Weights of a small mixture-of-experts language model, trained from scratch on English Wikipedia.
Experts: 4 picks a token, a sigmoid router, a shared expert of 64 neurons.
Below are experts of layer 5 (counted from 0) of a mixture-of-experts language model. Rows are named router (the router's row for the expert), gate (a neuron's input weights, with its number), up (a neuron's input weights, with its number) and show model dimensions 0-159. Each number is 128 + 24 x the weight over its row's rms, rounded and kept within 0 to 255. Numbers have three digits each.
After each expert's rows: "comes after" lists some tokens at least twice as common just before its tokens as in all text. This comes from a sample of Wikipedia text that the model never trained on. Tokens count by the router's weight.

# expert 22
router:138156117084215150097141155109118175174154167113115154152127082136171093140117101159120156119110109159155104165110123105150127125109122174134097117115165144151100116139127139127139127133149156110139130114138102095137149142124168132174129125162126174122115134162126151093146136149083126105125140124136146172146151141143091104128122100093106101152107107131168125147136119137153112149096111129131135112143122137129109113181150133155127146152090139146124135123126105168080116073106121
gate0:125122127132103137152138122161188115129169132147178148098126137087105109160124115071110126134173136164137156112124147127104156162140132095123149104126146124113141108116142140142112124167119153123188127133127150112113137125155129119138089059104139142156146125120147107131083105101095113120115134130117120136134152114128073141083121124134083109135174120169144127116149123145146094141163114152136117123129085099122141157138112133109134152120058101179117139171075133094140101130117101
up0:125148150126108151103148128138157130131097130105110202090120120131153143146132132160107129120107159141127108174131114177106122084144104117133121114141141113072094145104128124167142146096123133132112117107146076103151076142085120166097093131137125107078152132154166134137121134122133116135140152134162141114156143126097097152152100175137142159097151151129101136115137102137120111128128138120109116047158140146102101151103123111165097115144133147121120074134099089143155114132084128
comes after: " ", "–", " (", "-", "1", " a"

# expert 70
router:176138138104196140153178090104137108142154163146137115122080103135130095128157150136119134098106069127166082160134105099115154122113145154150121149146113159157097112136106110120122125137125140101132141131101132097115146150106156115184130112161090163116094158165164134139158150119080152151112136095109146142119117123132139114104122117106098116176136115101122104141174147126159131123125103106124135111152126149148127093122152157131103176122118086093137135142131110151096101150169114
gate0:120150130129157139144133146119083143176102126143090110147145124123141152118158103102143131126103147135144110142101166125110138104146133180108133144131118128158095138117115134154062092130142090157138133124104128108174075165089125113157110141124136088120135159149163125138134140103128088148172117147196129123158091117129142126148109113118118159129164134143119157151159167094150121108140101178144151137106135156150103159127157100134093181103121101124106115109123154132138178112090103
up0:141098138133210178108130145135144123112106116135094105165116114115139135100141146097108085113120138126152050125119112141145163133155126152178128130134146096156149144146108159112131146110103075146168094167128133162141159139118124088139106159100105115085104146103159169103095116144125116143150090115151132128126098117118127118088105090109123119132148132121115125146136158145136091109135161110122167192098156108136131145122148104146107123098155154126151129103121102156135116111144106
comes after: " |", "\n\n", "|---|", " pre", " R", " Pre"

# expert 34
router:143132128083165145139160117091127092131147141154139150136087112126136107112134126146102164108116103181135087159136088128118124115107133165151099128103098193165084113101110144102131119150155142101122164128122094131131115142103160122188123163139102161137129128171158154119135133122098140114076149122114095195123109168138137111123111091117082114199121112140162124137142129118114137128105118123132114131126149131117099122125142185141152173134148114108158132151146098120122122142151130
gate0:133129106108136131128098123142129107127141151147137139111157126078137098107135176123137113119164138130168146109103146135144108141110083129160084127112140109087104140165081105164100071101134158155117165135136131125141124091129110123145119131133121139106135117137131112099116132140125159187133133121118122097153128120183149167176086106149130175083096114142109144129108091157138080152136116165142150125138121115139096097170133114150183073157151085158132109139108121111100140111149117
up0:092095146122097125108089147153149116081121131142156156127153129099126113128150190165101147128149133140134140099088118094125115135095117154151095130135100139144092114094123129129140113153145147130113122094151168111122125086119138122112141173128093126130162105137165106132173111115118145167105164115111082143119115176154137129168132134168120123132134154171120159104148139147094108160141164119107095127122125125112143089121103177152158085125150125190180136101139127102147152141151151
comes after: " |", "\n\n", ")", ".", "==", "==="

# expert 13
router:138167139058225117123170109107127135166147139140130149149108110109157087110133113140079169130141081125131126147136082126125151151109132108155108125123134138131113118115107173127130165144130143087150162136139130155135108152114160146162127159157116180117116119136151142137134169135126134133092153110101180146129136142156158114130088107120109136161139129098112084153138137135131092127136090113134141123140143106143136094148166160129133194151118127099114141120135109140103094135133141
gate0:132157119133097114129151134130133179187090159137129085131093128150127131135113091164122133112122118117134103105116116133128129116123144146113149108135139133138121104132148127149121146139131152125131118134185106151117136117143126127133146130147147119101165144117123216074140117116149126168149142140132122174101165140120113093104100097140105098099068125124125121154114165113123157098143154099119135089146208124162116142173105145138156089132082080124090132138139157155103099140107129
up0:144077139121176155152147138115100078088163151114133173147163136108162142130139162102137147132106102149140128136144142128131128115108106127109115138122100160148182142156106130118115122126135107130117104156071149128161131126126127106129087100093111115092088135147140084133077137134120099130124124147144123079124092102117128133130138117120150145156185115096119160104152096124139124157102114164122113155130056141112121120096142106134103157114169179114146136124124064104146140135147109
comes after: "2", "1", "9", "98", "97", "96"

# expert 3
router:129156102086180133144150123113156120166148172137121143112114101142191110132140131114147137113154087120131117144084133109117107099103113164123097129121130162165103141125124165132150103104142118102137129140129101121141131159072142140168132128162102153126114143160096136139121162149117122115125129121123100172191143161098093127099157112112127113182109090119123080119108164115145118171119095152151157097134137089160124109134133148138120176173134117102127111126123128178095142155143116
gate0:121129112124160141146146161109139102160131170149141169162140095089147100117124128143132136094137065160169110151095094126116113106116101088071151118117103124079143089087159146142142094131098121083103137115125131149074085118097158130155103109182128126105100140153093133127114132117079146162111159138119129160121136152113111123126112119132119148147149136127112123178091158110120130141140123146138178144155127151095136124127118111122160153165124108144128109139134127147098103172140099
up0:101117127132150154136148162113136107134134178159171143158155121096146089063082143141098156079153068129154095135108093133107095105140095097098135088103108141109135152133152136123117113119125128099097114124107141127132104104114183079104133124147092137134064108131119125128083131128104151145099115129127122146096108092094105101135119113114133116163127114092104085104126128098128096154159143134148166134106101126102165143139135091110139131144156133146141113146126116110111099124131090
comes after: " ", " M", " T", " as", " s", "idd"

# expert 90
router:123182124106183143125141135106155139126154125134178157113094136107162066129135114117086135091133112151128098161139080128139118144131147149137137117140122196165113109143129139124110164130149119119163153129141103112146113157123164123171143112153128160093127152122160162125148164135130144131094103141101109159119154137159096086135117125110120108145115131126149101142108103097144106108084069156127130132112129142119114106147134182196134158107117126118148099124120083165101107140120127
gate0:129148121138150075146113121099120120131152109145155076144154119142117142165085109086103119152150123127130116117129041147120103147114108131146122126130118121152149103119108125053136081143116143141117120142149119142124140125159169177110187095151150122151115115108166149076104155119153093181111142120149135104153108131102142116121102125092106135122104118160138136148169138157142171118131152113173151132120116129165116106101116132114107142129063136126123134143127178135132128144140126
up0:106143119139136117116118159111125161128121147125149078154151128142122155122096141113102148084144090133124109144109134084134130145123106148140153109173117101160089128102142091093147098109113129108103089127145144152145126123119105150121144099159167147151147179123104143157105112088134108152099153151101127116169152157087151155145109128105163142138112117113158113155156138153155126100164166103192165115114166110129114176111111170108158094133136147134160161107155129146131146136075107
comes after: ",", ".", ":", " c", ";", " qu"

# expert 50
router:181128103081176143157176119100113148151136138148144164152135096117142072114098114148095130111126092146125116173142091120128131124122140154168106129099134165119086102129108136164142123083122164106132176159136080139146158146117142141148145153160117158117100107142123157119118150142115171147075132144121155168148126158114107114100113079103116117171127107097177114129138119122161113102127137131145164140147150099161119122155178123131124154135147098101120127128135131162119113141137108
gate0:118124136115143174157174154096122124099128112136125102177173153121151127144121150165093164136112168135183128170141118145128120132120065160158120117146085153140152112098136134168132137081134119096106139127177130124078148137176127161121142110119153113120136125110129094164112167126139097163131116108112123121153126111112125098162140132183158114117133132131136152122120123125132158133173157182152091133127152166115157158143161121102120100114122138129116159118129098115129149103087090
up0:089123140126125180098139117114103157129100123141128121118123152147117078100100130119086136139141138097164146137182148159112129075103135092127137123127086110132110159195108129144146118061154092103134142101120121112146102100135147097129153127139124149152068118140187105126098141184146137103116143130145139148146131157100155107184127148136116127123123119125118102102141122095084151096117130144097146110095176133125103091119113127092140132152115088125157135137122145097149118111125126
comes after: " of", " in", ".", " to", " from", " and"

# expert 14
router:160177070068190177128150129114123122183110125143125132168119100121163118138159144154136120114112121152158130159106083106114107110110149136132115120096129172123106099150092142127111115134170131094153123164139129125164131147120138131152133135181146146120116141156111155126118161128115155122076137133127139164130162132149092104126102115085123115162127117108151099118155141147137125106147117131142157115144146107121156115135151150124133190153141110087119112137139091155107063148110125
gate0:159102127149111166147120159092164134131121119130131117153126139143149098147107133128129168111122126157123123123189113116085117121103129154135121155126148121154105150132133105118094132144152100155152138133139129106128144133174138115145104056135163138136144148165129150145157147155114114112102158140124156216146157109148103159120128150084125166156163133130137130095123112147150106145078103100150104135085177108134120181153111140125128109130162076123127176089125119098124136150135102
up0:122125152146136149132131131136125134154130136159175135117152120105134142122104135131097197108129104152192131131187140141168140133157121134087152124111111122146178151150120118085091123152136151150176083137103124128136139088194117102130095131102115116106114162146134144131118106182140109122096196140125117158076120115098119119058148091126162129163150135091116092113131127110130108119126124161147159133126125109118146130139156130134104121112150118104118157142130115093157131134142115
comes after: " ", ".", "–", " (", "6", ":"

# expert 35
router:153170111081184154163205134126115149134117112145127163115094139110169086109119094111117138087105076156168104140128099120112110141122136117135105156103116195163123112118116173101106159145144115122141147145137151109150147146123167093180154120161129167110131135112132142110151152148124173123110160126102131166141139140131091111130117123104128119153089110091146090123129133133164084117110095119138164109139117099139115124132177137140116145119128102105147140148154134148114123134132125
gate0:134107126110089149157074134141141127094135103146138132140108149107138177150186137139143092136109121087091107104140172126154100115120131158111082107113152099116143145143151103136106119126156144143112120126129104140095103129109094098121133125115157131079192107119095139107148160123122147126123118131107117092129139154147131138158123141117124141097131134143094175154107132074092155172101129134163058167177132109124076126107160114148147134163135147135132116104097125138126167115136135
up0:107094151135127128137180138144130150103104124084126145123149101130160155122131092106113081138143121136127126147120145121133158129141128098124144133119101119127140113117141154131083170126168101149155082122151133116174148111111162087126176107142168149139149132085140092159151140131153146118149129115111101068146129154103105149135158148118136110107102136123090110098128188077167112161136126172139139159151142107126115149110119089112092095119121154167144138154162156139094126169173126
comes after: " |", ",", " the", " of", ":", "|"

# expert 92
router:144143074083171128148166115116128117149151120124179151110105132130130075102125136148122120122137078148144128165119122107141106109087144179148087125129103135135111120138089154144103128140146124115127179157141099153162146125097150142121146108171126162125101147173159156172138125154074131158097116098129121146156127170122106097097103093099112125162111110132138096109137132106165110132096096136132148102157139112137109115164159153145118141146129074105136133152143107167119105105133144
gate0:133116135130142179168187126113080116096101085114119148123148149118159117111170103144128108129113094120133127134135114201147122107084122119141130160148129143135128100098145107106106106098150138140124152119089153149167170161118131091124131136118178117111163138148140167116077142134115123113121172136103156120166151075125158163175114139182163092141118081141149112134130138108111105106125103133149103129141150105138091109136152150150124133114110132114109155120132149145099129095104146
up0:120104088126126151149153134129086129107084120135111152104142146128107099125150110173126132182093110132180103137144178179094134127113121098158123126145117154112129149125112146151101079131113125156079152099131115126138125105105119147094138131128158095131109120155140147107085124148134111126085125109163156113110122116082134141166155142150124135151073109127160142098102153123134147054148137094125174140141124116137123119128200128107106129122107129110148132152109154160157131086119145
comes after: " of", " in", "'", " to", " on", " at"

# expert 55
router:169175103103195172129164123121099118154126131138141154126118139101144134132160097127071150104138080139158123123118091115126117113103121127165106114122130153123111109158129160144137144115123102114126180139119093142171152142119183140138135117187143170136122146135126159144131165129087169101138152099134126129182132104132092127117081143134112109149127093111145083134136147133161129111130093087146141101169128112145128118137157157118146151124126105127120101163148110144101069140137129
gate0:154117115113123118146147142139121109112137109067153095123083169131109168136141135135148165115133105142095080144102133165135075111108160129192138093125140145106151114150114163131130128102175134107117105141104079095122152149163186131125144107166137133081132094171116120114113115133132121128125140112129139094137097160123112155123081123131120161131152127146105130121121127123154162116084130079159102127151157121160146138116115172119147183143084135125132150100153106159112116119146139
up0:133138162114140107097097100102106128115143108160135108125119120121138165141149154130090165157133178149088148119137126103108200111099157113118117158148160112135133176161126132114082128101104158109104152171169112120133124125138129127134062103123122068164124132112125111109137148132105123102140116114109123122170120109130167105124119153107111123142140127132125121080116131124136130135115107102145141157103131094097091094102105121118156105156166105155058098128121133176130171104105143
comes after: "-", "\n\n", " \"", "==", " (", " by"

# expert 72
router:131139114085229122161147137087141135169137124125108124144094126100144082143136134148070142100113116151137131163125100101138130134105112124083104166074123148151120120118081121113133132156115133109123129139170135146114138160147126121155122100173141156108094128147123142128139143120126177125089129136143134186163138147104111106144108118119102107147129105126138088148131120131184120099103097128149122094153151082136109126133133161137117172158134101096140126143115107154148098140093131
gate0:125124110104160169162124135134155152120146147113140130142164134120132122122122129127169120089145173159110140106097122122125166154126148147080151138095127127147172150150130152137130093133110114116136114121136124170130099133092157123125122125108121126128114161154060144160117149129090143176113186138127122121099121119158113156130099106094134107107089097149099116188100088146145097109175102116121191112115141089119135151133068121128157139104108128120149115101135087162124129140093099
up0:135134109123146127174128133135132125147109131105124097146133153113140095141124123095122130118113132163124127111170108138131147142130136153099138156119169117178115133110142154155132098122098101106125144098170158152143110102149154145155149137154135107144144155138093119197151157115100128147109151172128104119132104133128111114176103104108145114141102144128116097176117139139104099106141104167127188139141135094124149158148084159139144125149093069053139117083123101165129125180095133
comes after: " a", " and", " the", " to", " \"", " of"

# expert 68
router:164134094097187163123146116116133139171133108156135121127113141118129093104146099142143135117134124151143105175130083105158118157115160127160098142096144145109125093144075167155147132097148153093125129168162124097131153160145196135173119108192107155128127141147127117174110169128113135157109151142095134161154136163138094118119058088115109107155123098112154108130139129144155138152117111132118147118119130100118116096136137135146124140118097099121128108139141123156098100137146108
gate0:130126125076139134154126143142149146136108099171104083153183108154131164101106123166151160156165137123148115149119099084096086141129114156154161094112100124105134148147093145129108130133075116139155149142102104111122123163119162096161127081101136129142115149123157110160115079093101137105139147117119165113127147145142133158097111142109099146127145160125132126123157106136129129144144132121121147163163141100137132095160152141135174123073106147153110139102132145157121147185089161
up0:149164134161106153124134167150110113138133123100152095153147146176119136123113122153096089111132124161162121110145129136135132151083135122123111073115105137154099079161131133106114152130172065120116110161138120161120123114127105119098156121140137138161096124108109184100158078093157122176107156179131133143110084096153155126139158085122119137137138100162136168132105154136156101118119137195116101121116141153153113163115124095137132139112089140138118153122131137111129136160131145
comes after: " B", " G", " H", " F", " D", " M"

# expert 93
router:134153123078183124138160096069126168158143138113135107121110145131139067085130087121150100108138070153150130122144087151119109121135142129139112129117126186166110116146108124106119137137115104113131152159131113163131096142142159143190131111156110164123138137139108110144129159128098126137088107142132135152170152104155109109125097085116107109191091114118101077135121108115154135132107085117115135090132165110131132122155142155134145163114139120092131142136147105142118085138120128
gate0:154135126132119125143139109124111148090134106164133125148099159133105129133129117135125147104135133137107094123100092096116159112103126128188141140105146140146100105098091136113143099111106131083102155215096153119141135151110097142161138119112165174145132108091131112141110146124124097137133132134112128143157129113112153161130099193167089127106117117131124156152099123188095139114077135129141132135125061105132098126111107114122127128158147118122123124108125085169066158155111135
up0:132166098117175128148117089158090178129110106095068158109107133131146154104162118119110131106127125095163078110137148146150144116100148128140154107141160124130119159146099103141125115125139123177142168103110155123168119137137138109139157120104154095097079152142163145151113090088145130113085139117142109175154127141124151182084097100095127109117128114141156108135115095121127136122108103136103120128128126116093145142116111119103109128147173114082098116104114110135172139082138153
comes after: "1", "0", "3", "2", "4", "5"

# expert 26
router:170166102099166155146187099066100133146138126135128146115086113135153119096122104141092155102132092159132151113115088108136109141095121151150082157112110149141107149137110142134130155135139149088138142149131109101135125141126162113143133151157113166107130148156110142103144163104133141123100147126116102186165154135124126102116116118131092120183145157126138095125157145129160112122129117112133122084164164158132137117152171183164121169145105114098142138118134136176110104158100108
gate0:092138120116141100124132105163105108096148129104152158123138188132100116160137159106128122128113193126120140166117115122096093124148081133150116099103121113132152115090137117124082151108104109127143107128137130113109108154121091140135113097110139137113069102131100110076122116145150095124161101139093191127119121152109083105124133124140120107200122111071150119156094092147113141074101140119136131131145112148119159119125153107152143141113121154110143146140113090137106158160107102
up0:094116123127124140128109164149088108135135130132162105116168153099110136178116116143150139114082153130117134118151050112147139152134083114181121141138092096167150119104143114132114158114091126110120124133125090135102139105146101171115121109128144170151152077121120140102129159140108097131165084120090157122101151158113105092160147113146113138136157137125150168128115129148139122089151141097128124133098084136155150160119127138148106188114107151103171131099117098152121158150103123
comes after: "\n", "\n\n", ".", ")", "-", "4"

# expert 122
router:140166131109205142142164092106137152170156127140164156126094124119153115123118162139119156101160126139145124165141100098106146097121130181155117153130141150125118097132082159139115151123131138120114134141111157156121106148135172137176145136186157183114134136138099123128108148117093131091101156120147126164126158131138120098099128124092145095162121093121153083127189146117160096137102096117142129106134142107122136131135166129165145152130131164101122117120150114125098105174126126
gate0:113119120128179136131148135095147108143163141159142100175172155157111151149141150121103111089086135094065130138141127126104158109162123130137132126121149114104131117134170192123115143135093124145103150122163099150131133156158134145160127091139145184156113148137163089117097117145111120121124079157134131114110163144118131109141126114090131121145087092156141115121129140125154145067091111127137068123147154142143097111151144120179138091103154114116121121123150092131118153135153154
up0:142117114129128102125145148110147115157189125068117138152130171142140110131135105145139160105104132126107156128114116129142091103178150137165152125163154113147128136132114157123158108148129131121139137124157115087083136130144151134156094113100154088153138103134139106088167137114141126111167104164134104135149112125140143153157111125123190115148144181087129063103117094146069099152104107130129154125164111158079140090122153135093126142136133133126094119144131132128188140131154138
comes after: " ", " (", "-", " be", "″", " and"

# expert 12
router:161160129087201118120173127106121181175145131148131106126131092108136114138131133132130119103129125151131128145099112090159103113115124143115072127109164169154097106138106166120109136129145143110132140156116111135137121123130169133178150122138153124120138146143130177136103170166101142109106144124140148152153125142087137072097099102101139077163122115111149114139155118131142141112119112130168143105142113089121141145119156163163110191125153141105167159138139113134122088153110094
gate0:159115144123118123145155163124161166146161076126151167081114129101175109099112126159144207108102099102181156109145120093145095144166109131138104098128113156101119125169120156130121119118103129116114132149101118136145152123141127116149123098122123151137191130136193109104152145122121124135089130115137080107107118122098116089128148122141134099181157148130155117136148127126141084116130136136129134143094108100130126140115152182106108114133152132080134158137151104153120154122117096
up0:172107146134159148128147160156136153126135083156155166115096109050118103137129117131146186132091115118148149109106136149122102087138152142147121098149157128094124150132152144134127138122130141143123111122082113114151087140137132120153076133150125131148157113148163180115137147128136157110122115119134119120121098140121122109118145097109141149168163144163147104153168124124142114136092146124147118138081180103110138141130155166125115103173173135083107139090148125143145174091109086
comes after: " ", " (", "1", " d", " D", " ad"

# expert 18
router:184187111088196160126155110114148131178144135169150112143105106138173087134120105139104163138148100141145128169142097146140103130129121105136119141113112140142113130139106160126104158150146150120113144118147126142154140139117145147165143140167118167119130150141144150098158121155113153126070138091104142161132154161159114116121118110080137125183113121094158124101140102129132094125119110137147170092119151124127156118123155129113135174114101126098160109154143136153088081151128145
gate0:127137090117148123145139123094178093113135165142152079137129121144093104137123130142152114107090121151108141115098104168097125104151068110172111123117087137106120112103160141129146142124176153150153127122105119184127144150107131125163147151106155160109103143141156147063164155147097122116109138114166150115168169122104146101150128137122161117145091118072151149086092130091125092125121142136133135124117162146194136150108139129118156137130137133146101106108109112120120134150135151
up0:116107108117131131117106126141138148084129096120105125101138114085140149103139136101144110138121142121137121136111157118154143154105146167119131077105130127150157112152066157082107104145096128090064109171113144086134084114152168145100121138163116089132180167103080162160122110116134144140105127125129127131086119148154088145115116132166127133096171115177086137138143120142150146116130094083141132117134091121128119120123109124120118160190124133157133164126136112157105121116160142
comes after: " ", " (", ",", "2", "–", "-"

# expert 121
router:147154107082173173131158149096129118151117104148114142141092136128138069098138094102118125119110122150147112142105092105092143155124136125124115121107121150141138111133091147136119117129135129124139157177150131131155154173133153131190134152187105172097132124129141142125129142124122150133086135126086108163145134162126098106120080122138086118164100122101142131145136114145158084153108093123155184109133108079148120118167152146134119147105113091117103112144151149178092101146130148
gate0:147127188118115115143137118129097152128144149096173102095137123149097119117119173137141094129132143146131145152112139119105170124147163141140122110111119129122126134117120143073124104116118155162118153083109126105125108122122111118192127143124138138144095155103154090098116114146129140101075127110107136156177138110101123107183156139128152069193112126106122145115136139137140097109151072154126176124070134137163137152135130081118101140152113140138153167084117135125132094116121140
up0:131137134138150133124127141167129156124095143165126177149086090084146131113139098134116124081136065107145130127170117162114094131137076130110160159175114134124146112126148107172084167133136113126153112133106136091131125116153162137097133117108165122103130102109144156149177099122101132140122160136144145121094120117131121138136137092104138121103188110135123078132163148131116146113107169120132121089174138149115121106134130142106140148128178124132112147166155082123166178121110110
comes after: ",", ":", ".", "-", "a", " of"

# expert 124
router:154149133089179157119141123101153161172163127132163152146082101123151096126159107156075158102118088152183099138119146116109139103133154174154110117121130180157108128130105157123122144117141094127154137142112129121119109131134115119188105146164120150098093146136142140167146126122107160154106128115112157186138138144128074127125095121104120150177101115087155115122122129117155115110135117141127141148122147132112111113150156184142154188120123120121164155115134120151143125136117148
gate0:107101087124133099135193172110082152121103142107114127121149117131168131141127136076126133166112130113156130123090123134148090144150134155116132122108122135130147148159078145091150117126122144133099120133085119145128149172125119098139096087118107114164103100144110141149100167138129124097149115171125127102167113114048134128139101138113070151163152130127128085140114079119168144113154121109151150130134110105121129153135111158163148138090134104150123141103169148154102106142102140
up0:100113120140117142129151206116128165118129148135152106142139089179110156158161108077107153155131122125118122133099154146146059100158091163113159124140136121137141155107076111111115148122127126142098110109113107104116109138134115100147116089169084113134147114151137119152130119147123112122144122156148135148096085124083106147157110154118140141148167104161121089105140129126136133094116109106166104134118113150104100132163092146080128127112148076152117125105177105121112121087118131
comes after: " |", "L", "I", " L", "A", "R"

# expert 115
router:122187155060172149126193124092116125125135147164117114118110086147155099124112131103098160082104116166130105170118121120104127139130134155131127105135128172139097109124115138105107116149162124107114158121138144142111115134098148107194137152181127137110144112161140126107113164122110138148093134131153122192138153166145087107119075092108128153171137114116148102117111141157140110131127132119122143078116131086127118123101162156112133166109110135148146124110135120134122103143151119
gate0:136164154084131085156166103160153127193156145136133079114104114133119129144090101110121078134090091132151111121121116144161108113142110158115127102136091132095177121135145089199126151161113127132090156122135103136161146122132115102141144126144141144144090136143110139122184113127161147136159150129125133096134142141107105132109142136120141137111103096125183095170157109089128171151156103124119145143146132145156128125116166108136089136134106156138128130149088151127131087134144093
up0:108137106144151179076045156120115114124110102149147173126130158140144126120179176157127169138176137135104142151104165112138133153099151114128129155071165100181095143136113122075138128139134103104151121140150145108123088144133115111108091106129140155096153107123115170168100131104131109126114138113110120129117114121138140144111119113122105132132099108117118190100102094172137108126112130113134107134127126137119097108176105152152156113112125102108125111136126098152106153130123166
comes after: ".", "==", "===", " ==", " =", "\n\n"

# expert 29
router:162148128113184165112169127147112131146152134156121121128082128138151099114152120127116146126153068155118088165078119134109121104136144123116114139091134158153101100153101165077121139127151119117115147180110151137158131123120172116180107144212122140108122127121132167123130150105138121142109157129121130159164139145132123120126129096088136119137134106118150093143126098126190120118113105121146142124147124094130144133158119156122139173173136114133133136155148123187093101147126092
gate0:163116124147144155105110063122100149112139151114152104168136149156177088162155147145162163153128166119187142164137136107136147127115169108123146133101083153132161101121120168094129144133136130159161141164152139152142103173148160111136135124159105138119140085105111098126133134102101146098101153152134109107123150148117087116090107088181133158109126146106113105134150124106118109143071148141123134084148119100129145130157153125131149097144119137130149105147122120164111093106119115
up0:124133110124126110147153133147150084166114101199097120096140127117122156105098135133061128137146146152120113137128128160165111161141110138131119172149145113152114130155110082153138118143154123136112132085085116099112150116145127159161114095135126134148138162175096140149118121157150150133147128109155092151153152171121094141120129111109123132170110118090116144072112123148164133109140123143144211117151134141121134130117114181136110156104113081123136109128154138097136112127174158
comes after: " ", " (", "–", " W", " m", " M"

# expert 8
router:155160109098155122151179117080115165166141123138143119097092108121132114125098111142114123098146101139135127126129110098144112130105131128165065168123103137142114117143091146140143134101104116117135162141136099138113109135098140121129133134166113167091121139153148152114135161108107147131097125096125098166154147141107143101118115090112107086170117119096162095116133116134144105124135096108159126085184154138136105111154169160159131154128116089048116109122140125167119090097096128
gate0:116117140134150090124178177133145135110157103093134105113183111116107160133152106180141137104118122151135123141130113137150127100110034199081138174154088132135096102151121125139117157108145107086105106120163142133147146106149114120130109125145149168159182126158140131136141099115088128157125107152137132124153129154129104110132103132137138152106125146123137149131140113114130089156174115115130121122130080125098155128159110145151107120111127145121136099118181119149095135142164109
up0:118162153130121090153141159174164186111126114125175113118134105116111139128121118165150145117134107135144107137138151181139143122097095156099096140114120115136071149126081107128091134127136117136131179143133120127136151163142130138112101156131165149122126113142169145153150083091076117130103152135145161133149120131146154094106107101108202139108143136149089063148159085112138096116117128139125146141121153133142142115151143129101118133167148104108123112105165124112143136080128100
comes after: "\n", "'", "\n\n", "|", "’", "4"

# expert 79
router:172183141102192162134160137081112110145124124138126143114124105116179081120159124119123158125125095157120119130154100126141120158111091131141110169112108140117102134121104150126113121084110135120115174108123130132146106149138195109174117125148107164092138142143127115137150156139124144154125129115138112211125137142161091144115097134115080102146099113146133105130143116119178120147112123137131148085126125121139119101143131153144118152133121135077125127107133108163144048136132130
gate0:122116111132185128159096169111142137117154121153120098139127144102155101134125155199122126134113111165124108123148091092153101124121105169124097070079127126148140148157125130142131119133157136168099154124121069103125113124075122144129130087119180124161114128126131129124111157092100121180102127104129120123109176125123112116139127119131135130118157096135121168137096114161131113137138133105192104138119171095141105154153121138158170105142104123166130158141124114156115121154149167
up0:114101153121153135135124144075133096108125100118122097138132137124129066128111158162099140115191093134130114114152124109185137128138136116142112062108097111148082116117132172115176115083135115156128147121113139084115118124112154154139119131143156126154179081134112121114160131141144124175111100122146151139118131139147114137118085128107094107129147140121151137135136118133118137162149149088158122119107144082145132112133108167176176112128061136151138146129141152130147118146141182
comes after: ".", "0", "1", "3", "s", "4"

# expert 17
router:176139128092190128112139106089134164175154157148128174151118140126155076113115123098125162113134090148138108171120106094130112148117139135118100186131096148133112129124125164108123110153142145103129123137138136131156094152144144098199122143153104152139136146157124152161151142140113147129150128126106107153126178141130103099100105098141099099125123115133138095112158111107163117120136098112143177104136152133138121127126151141146153134174145082135164127157109132184109103175129129
gate0:155142088125125130134140131070156137131149118128143164121102134122117079165122100107107081106149090167139129173104198128132118125161137130118101085132128132095116067160083097142113122138144135101148114125124107117140160138134142128115140098142139131098100120138096094087134132118124138156124092137102129152140091130104104101104148112106090114117158073134097126072159085132127126160139110109125136104119104147151095141088134143153118078142102126139089157120120166138096113126125135
up0:103146111123135133104117191086128092098126118129142100150097160106122049123146133164107134112166149154125161104123107118134137125133121100167124085111113114142150079174152139126158115152153095100099120145130126118097140123133129110139163102126119122139152108170120133135116128125175100141156168140093128128131105123132088132100141126193100111120149107123140127113119126158121125149128131149113090104164145121125173135162132121106167162120083136127135126123093136139094079142193095
comes after: " W", " H", " w", " h", " S", " B"

# expert 4
router:166185141093173133137178147093125144133135123170141148122079120116155112164156124124135157115130107139138107142161123093142110118143095146136076161134137137143132138133079159129100123124146115142137153163114113131129103145120127115186137141169098175077134115151129125119114181133138154123123107117111128177131122128157095105146092117119133102155113092097153109143150127135175120117121067141145108098125114081135097096141154150108123176130125105119150117140154101151100145162158130
gate0:096172144134105172145131113109082128174148138107125100089117076177133108110101158133169130156154139115157105123094125159152121066125149109125136102117137127118108153168095122083150110117113141138128116119118128161159118150166084093112125119110110120119123133136122135131092104127165125107126109169103146135093132134134187125083120154106124174159152098109129181092117118111157140132115105116099141136148117125150072151086131134141115156121089114113082131116094136144130129114136113
up0:114141162151129158145104146135093159139127125144161116121134086162133139149118155153160097117158113100157137130129120159136101070103118161114116156167139132077132124163110145085119145142125141149135122143126115149138054126112098033122107112136131148129106127097110122168105099105133131125088135184133114122097121102138182131153119091111126127130142114101129141149158107153096181122097111151097127153130098157094130110140166113116095141111139133133136097114155128131133130161114100
comes after: " |", "-", "==", " the", ":", ";"